{"hidden_act": "swiglu", "router_score": "softmax", "balance_loss": 0.000743, "balance_bias": true, "init": "normal", "init_std_up": 0.0428, "beta2": 0.98, "lr_head": 0.00759, "schedule": "wsd", "max_seq_len": 256}
Below are experts of layer 3 (counted from 0) of a mixture-of-experts language model. Rows are named router (the router's row for the expert) and show model dimensions 0-255. Each number is 200 + 30 x the weight over its row's rms, rounded and kept within 0 to 999.
Before each expert's rows: "raises" lists some tokens whose logits its average output raises strongly, later layers aside. This comes from a sample of Wikipedia text that the model never trained on.

# expert 12
raises: " |", "\n", " in", ":"
router,168,209,171,175,166,205,251,229,208,182,180,201,191,193,197,183,181,189,161,204,217,188,155,207,242,220,172,199,155,204,201,224,189,176,246,266,166,205,196,256,170,228,162,202,242,189,256,178,178,200,214,173,166,197,269,234,122,199,197,159,236,179,235,231,208,227,207,168,191,182,182,213,216,202,191,196,137,205,164,199,226,142,232,236,173,202,190,181,243,193,140,234,194,162,202,203,198,184,191,194,188,220,230,231,176,173,202,265,231,192,160,183,189,193,221,229,206,210,166,220,148,208,248,197,194,204,166,183,217,230,206,207,203,239,200,171,185,222,206,222,199,163,173,183,153,168,229,215,237,242,190,192,197,235,188,182,243,159,203,195,167,209,150,194,173,255,232,190,210,199,260,226,192,160,174,236,206,229,229,227,231,199,194,193,226,137,183,160,182,171,245,210,178,188,201,187,243,197,227,196,227,203,223,154,268,179,218,223,247,189,189,188,155,241,137,201,229,197,248,195,181,215,192,193,208,222,192,184,231,171,245,264,244,170,181,174,264,173,175,208,228,230,222,145,103,216,256,260,192,164,156,261,191,172,232,170

# expert 0
raises: "'s", " in", " on"
router,233,173,197,164,263,209,190,225,233,190,240,149,242,217,180,253,214,177,225,201,144,191,199,194,192,162,243,178,244,188,228,155,254,235,168,243,197,218,199,147,253,178,161,198,195,169,148,153,230,243,208,277,240,206,211,181,256,200,188,226,171,227,200,160,173,198,203,181,204,228,141,218,208,182,187,211,139,173,231,234,171,216,166,226,200,188,162,197,234,203,204,180,247,163,207,194,189,207,267,246,238,232,235,192,262,210,187,159,165,233,197,187,209,196,213,188,193,170,209,196,214,181,214,208,238,207,219,199,251,199,223,247,204,141,184,183,212,152,235,202,224,217,230,188,270,244,162,215,138,203,250,184,196,181,177,211,182,178,174,191,174,217,222,162,209,174,166,158,170,223,215,164,221,207,211,226,181,229,177,144,166,151,157,249,222,219,210,210,230,166,210,166,248,186,192,187,219,192,176,193,227,186,182,177,194,210,181,181,180,250,214,158,187,197,233,174,250,182,201,263,232,232,234,255,210,201,210,153,210,187,258,142,180,207,233,197,229,233,209,194,258,169,189,196,178,201,197,159,164,249,171,218,238,175,187,227

# expert 17
raises: " in", " at", " of", " and", " T", " S"
router,203,234,178,203,222,163,196,216,203,181,220,250,245,177,174,179,210,182,186,178,172,174,152,203,180,180,221,185,174,204,227,141,236,170,141,207,247,162,186,133,224,160,206,203,197,194,154,218,202,221,213,249,184,222,217,168,190,203,215,255,218,203,204,182,205,178,166,245,219,177,193,188,184,196,181,177,174,166,206,206,209,248,155,178,180,160,175,184,192,227,165,197,221,171,201,204,181,184,225,169,220,192,221,210,226,181,211,167,190,187,209,175,181,195,207,191,194,213,169,151,194,178,236,210,189,157,182,184,240,201,191,214,188,170,217,200,274,148,221,187,236,252,247,170,246,219,129,213,189,190,161,286,236,144,184,186,206,195,253,180,200,230,173,213,220,191,189,169,145,199,250,161,188,219,171,174,202,193,186,186,152,185,169,206,210,151,185,252,292,185,154,161,238,174,189,121,206,223,130,183,183,234,158,190,167,185,238,236,208,215,213,149,248,200,209,202,213,162,185,210,236,196,229,199,192,189,261,168,219,183,205,186,211,184,230,207,159,160,224,247,178,173,158,204,193,197,200,144,282,245,226,161,176,150,190,259

# expert 29
raises: " the", " C", " B"
router,190,213,179,220,151,231,168,210,200,207,242,185,195,234,192,207,246,205,121,177,149,226,249,170,233,179,220,204,190,176,222,141,257,220,193,212,185,212,160,184,216,170,204,162,192,212,180,213,215,206,279,185,232,206,200,203,238,170,248,243,239,180,186,178,201,225,268,200,197,177,180,223,220,211,206,222,227,206,240,181,181,269,184,200,161,154,180,219,223,200,257,194,216,205,212,154,253,203,238,153,224,168,175,254,247,131,177,211,179,179,247,202,182,232,215,95,208,142,206,170,199,148,175,175,226,159,192,178,214,191,232,263,149,171,178,184,211,178,207,222,185,231,197,172,219,223,132,232,162,204,206,202,206,160,193,210,200,190,219,177,180,247,226,226,233,217,143,200,150,212,208,217,200,218,186,228,190,196,242,181,143,156,186,245,206,151,198,209,200,241,190,213,194,228,174,217,211,210,211,200,141,207,161,254,218,174,213,213,187,163,218,190,153,201,214,236,172,253,198,239,237,217,227,231,172,180,195,179,212,201,158,195,192,143,157,168,181,236,191,167,223,236,156,204,228,178,187,175,246,176,219,216,195,147,192,198

# expert 13
raises: " and", "s,", "es", "s.", " in", "ion"
router,178,211,189,234,222,162,263,186,156,194,237,204,193,170,251,204,219,232,200,222,214,256,179,191,167,192,122,186,242,191,189,261,156,183,213,215,223,231,199,161,180,208,179,229,186,229,199,231,182,131,198,217,208,243,178,241,202,209,233,176,227,208,183,241,217,178,178,185,197,185,268,194,188,177,236,234,237,136,236,216,185,196,231,142,217,261,151,175,197,226,210,168,213,184,184,154,266,210,175,161,148,215,182,178,193,185,169,166,195,195,252,217,239,172,188,178,241,227,205,206,232,155,204,225,208,221,241,208,161,184,175,203,186,219,176,167,192,207,154,229,205,206,251,195,168,183,182,145,180,179,172,201,211,166,202,234,163,262,201,155,231,212,171,150,193,160,241,214,210,237,218,183,211,233,239,142,237,212,169,209,183,217,209,170,216,275,256,253,195,222,197,178,194,204,237,219,152,157,212,193,163,215,169,195,157,148,190,168,216,247,169,204,187,204,191,245,207,189,158,176,198,193,205,172,175,221,183,225,177,163,172,176,150,257,189,211,151,202,194,206,177,178,165,292,249,193,206,227,182,207,162,198,187,227,207,205

# expert 25
raises: " and", "/", "-", "i", "is", "."
router,185,161,253,198,227,241,189,122,148,213,167,136,209,199,217,182,265,155,132,207,213,212,196,134,203,203,186,285,167,192,203,215,237,155,195,194,180,193,241,229,169,203,228,216,196,204,248,195,211,190,200,179,190,235,232,228,217,168,252,156,232,207,186,191,158,219,272,162,196,187,219,270,213,179,201,209,209,276,148,165,245,189,141,185,189,222,222,194,188,201,171,261,181,203,196,217,206,181,212,152,174,149,247,187,189,149,201,254,245,196,175,188,171,158,197,177,163,204,205,175,202,178,216,178,217,236,188,192,185,179,210,247,204,245,167,185,193,229,155,189,215,151,231,170,163,153,269,232,195,217,230,166,193,181,237,193,188,210,201,201,197,162,169,217,187,194,192,198,210,239,234,248,173,166,225,203,224,181,161,228,181,208,248,243,202,203,238,186,167,207,218,187,225,194,195,226,217,217,220,176,197,226,165,164,219,210,147,178,171,181,161,201,187,231,202,188,155,267,199,181,204,176,246,252,223,219,167,209,157,238,166,183,218,228,188,174,198,249,209,167,185,198,221,208,198,223,231,245,178,190,217,201,192,240,251,149

# expert 27
raises: " and", " |", ",", ")"
router,206,198,217,181,187,203,185,234,192,238,223,175,157,245,259,196,187,212,238,220,180,191,176,228,183,139,234,177,173,249,205,169,173,212,194,188,208,208,208,217,177,196,192,231,197,223,177,152,172,175,178,230,203,183,206,199,231,193,190,226,184,176,229,187,181,178,161,225,272,189,155,173,202,165,157,196,184,174,208,182,148,219,172,164,212,197,198,154,200,217,232,235,164,225,243,153,193,234,228,230,201,164,214,231,216,189,156,169,187,195,158,196,155,264,239,229,187,186,195,178,216,202,197,187,203,174,174,208,216,248,171,197,167,157,248,235,238,149,260,172,246,168,198,178,166,178,181,161,177,228,144,212,191,182,177,158,198,236,194,207,132,204,220,154,225,155,166,204,141,218,175,186,202,204,188,204,157,210,195,185,229,204,226,163,196,155,225,247,221,168,168,214,172,194,135,180,220,192,159,143,185,215,203,192,193,235,197,238,148,242,207,234,202,183,235,201,219,170,229,242,205,218,175,189,207,245,251,208,202,170,168,241,255,236,245,141,231,173,178,226,229,120,208,160,148,160,213,137,228,250,216,206,166,153,141,204

# expert 1
raises: ".", "-", "g", "ing", " and", " of"
router,172,215,239,171,203,222,197,223,190,174,165,238,183,241,206,205,177,219,189,148,251,132,184,243,201,240,204,203,170,245,227,185,213,168,200,121,205,198,177,223,202,205,233,132,188,258,236,254,192,183,215,222,190,208,144,145,203,161,157,155,146,220,191,209,233,205,210,211,212,214,164,165,193,233,187,206,248,171,252,238,172,207,190,217,234,155,203,208,203,157,169,161,179,177,239,186,190,249,178,171,214,265,169,213,165,223,195,149,179,228,260,173,234,197,170,215,230,195,197,212,228,219,150,215,185,266,197,202,212,204,209,154,186,182,206,176,204,231,187,229,210,175,250,188,192,214,228,240,148,211,180,189,213,202,174,258,195,170,203,227,188,237,195,200,178,155,180,229,218,154,177,166,201,221,238,182,235,217,237,179,238,193,221,166,220,254,203,188,189,255,188,199,186,247,242,146,174,177,239,254,197,203,216,229,164,188,240,227,199,185,194,204,204,145,190,250,232,179,255,195,208,192,171,161,259,135,188,176,214,243,171,159,200,179,174,217,176,202,227,157,162,206,180,204,229,205,180,131,171,163,173,217,179,210,242,233

# expert 11
raises: " and", "-", "/", " on", ";", " in"
router,216,256,242,233,192,252,186,189,219,247,221,174,219,235,184,185,215,212,167,250,182,192,187,209,218,195,202,202,226,207,215,233,148,180,228,223,191,224,255,220,239,141,175,212,181,211,217,147,170,190,197,181,232,161,231,227,148,187,130,236,188,214,190,183,181,239,225,139,185,206,177,204,158,199,254,220,230,185,182,183,211,166,153,186,172,181,185,137,166,174,166,191,195,237,207,239,140,188,225,173,265,242,192,171,216,205,175,165,162,217,146,176,201,229,157,230,207,211,213,202,115,212,197,205,163,243,171,151,188,153,224,155,237,271,191,190,182,246,224,223,196,179,176,210,149,191,248,160,251,225,217,225,206,199,162,232,239,207,204,231,191,163,210,228,215,251,259,220,222,229,184,206,244,212,174,183,209,170,238,209,245,192,199,222,178,167,175,178,166,221,218,253,198,222,219,188,175,171,176,204,211,207,255,163,231,184,188,220,259,194,195,153,173,200,157,175,226,235,164,142,214,207,164,185,177,233,205,188,214,248,206,242,204,180,198,242,181,218,254,195,199,206,198,194,195,175,213,229,209,262,247,195,222,249,198,162

# expert 22
raises: " and", " in", " |", " at", " –", " as"
router,214,195,219,207,228,170,197,157,202,171,149,236,202,174,196,205,174,221,214,210,147,205,187,183,187,160,145,190,158,205,146,225,146,234,231,157,245,201,240,215,172,224,182,223,220,175,269,231,178,215,168,210,151,219,195,152,149,182,195,269,204,230,175,277,203,182,142,229,229,182,230,212,199,207,212,211,170,168,236,174,171,169,210,224,187,172,219,181,147,246,202,199,211,227,234,154,206,188,205,178,195,200,262,171,204,276,164,175,190,210,204,214,210,173,161,173,216,207,224,218,230,173,231,205,181,199,153,197,224,185,171,164,278,190,249,237,192,179,150,186,224,233,194,205,199,245,142,197,241,198,157,208,243,183,255,285,203,170,165,192,233,202,212,204,195,201,224,199,165,199,184,186,169,175,177,168,210,186,190,207,158,171,172,204,175,210,182,206,210,170,153,200,187,226,186,161,214,197,161,200,193,245,217,197,174,179,154,221,163,220,172,145,229,147,150,221,193,199,166,160,215,120,185,221,232,240,200,190,209,130,214,188,207,198,215,207,196,221,227,195,233,199,169,210,165,175,216,200,212,283,211,146,170,153,204,231

# expert 26
raises: "\n", " and", "-", ";", " |"
router,226,208,165,201,130,195,199,157,215,172,214,153,181,189,220,201,226,158,183,165,161,204,198,192,206,203,226,216,209,234,207,170,264,181,202,201,229,197,223,154,240,188,221,218,252,194,189,188,202,246,215,211,203,204,236,228,226,238,200,238,274,155,203,237,214,216,178,264,193,215,212,166,203,154,205,177,174,204,183,233,205,190,193,194,160,191,228,258,254,178,217,188,226,162,170,154,210,188,206,198,205,163,194,204,222,155,243,294,191,179,210,209,170,255,266,163,209,184,192,129,210,153,169,175,227,204,238,182,186,181,232,224,228,176,198,205,228,127,210,159,185,206,145,233,194,200,152,196,191,137,196,155,179,238,158,208,233,269,228,195,177,205,221,231,227,176,183,205,163,177,255,237,258,175,169,190,212,190,170,200,143,177,170,199,193,171,193,193,230,198,239,179,231,176,170,189,195,251,185,158,161,231,154,202,157,214,184,178,206,203,205,258,199,206,238,231,180,196,201,218,167,246,229,251,193,175,255,208,175,175,184,244,184,191,236,194,226,160,140,228,174,243,205,217,238,167,207,191,253,178,206,186,209,169,188,239

# expert 2
raises: "-", ",", " –", " and", " in", "/"
router,205,179,133,152,122,178,245,238,181,190,207,198,194,210,178,242,214,197,236,195,128,182,142,189,183,238,231,177,183,226,153,186,214,222,199,214,222,200,164,180,201,159,221,208,172,195,182,182,225,228,221,195,223,217,201,224,224,204,222,231,217,172,190,210,187,198,154,230,268,208,194,160,238,167,232,242,180,181,214,194,224,180,182,244,162,188,189,210,224,152,167,208,238,194,170,252,199,193,202,207,254,183,212,192,182,223,272,246,208,192,177,240,176,239,227,224,187,235,188,176,199,186,223,207,220,147,225,184,138,212,119,243,228,141,204,203,206,192,245,207,140,228,186,235,229,184,197,200,187,224,276,192,234,165,151,195,178,198,239,187,210,203,233,230,188,204,175,188,166,211,182,218,140,176,204,189,178,199,138,179,154,203,144,231,219,197,200,267,228,156,221,184,203,198,142,200,203,223,152,163,226,176,201,201,223,191,195,205,182,177,196,192,248,252,238,153,214,192,236,284,193,279,197,219,181,212,197,216,164,202,211,225,215,200,263,215,219,175,145,197,172,210,191,204,191,171,206,214,257,198,214,199,238,156,144,211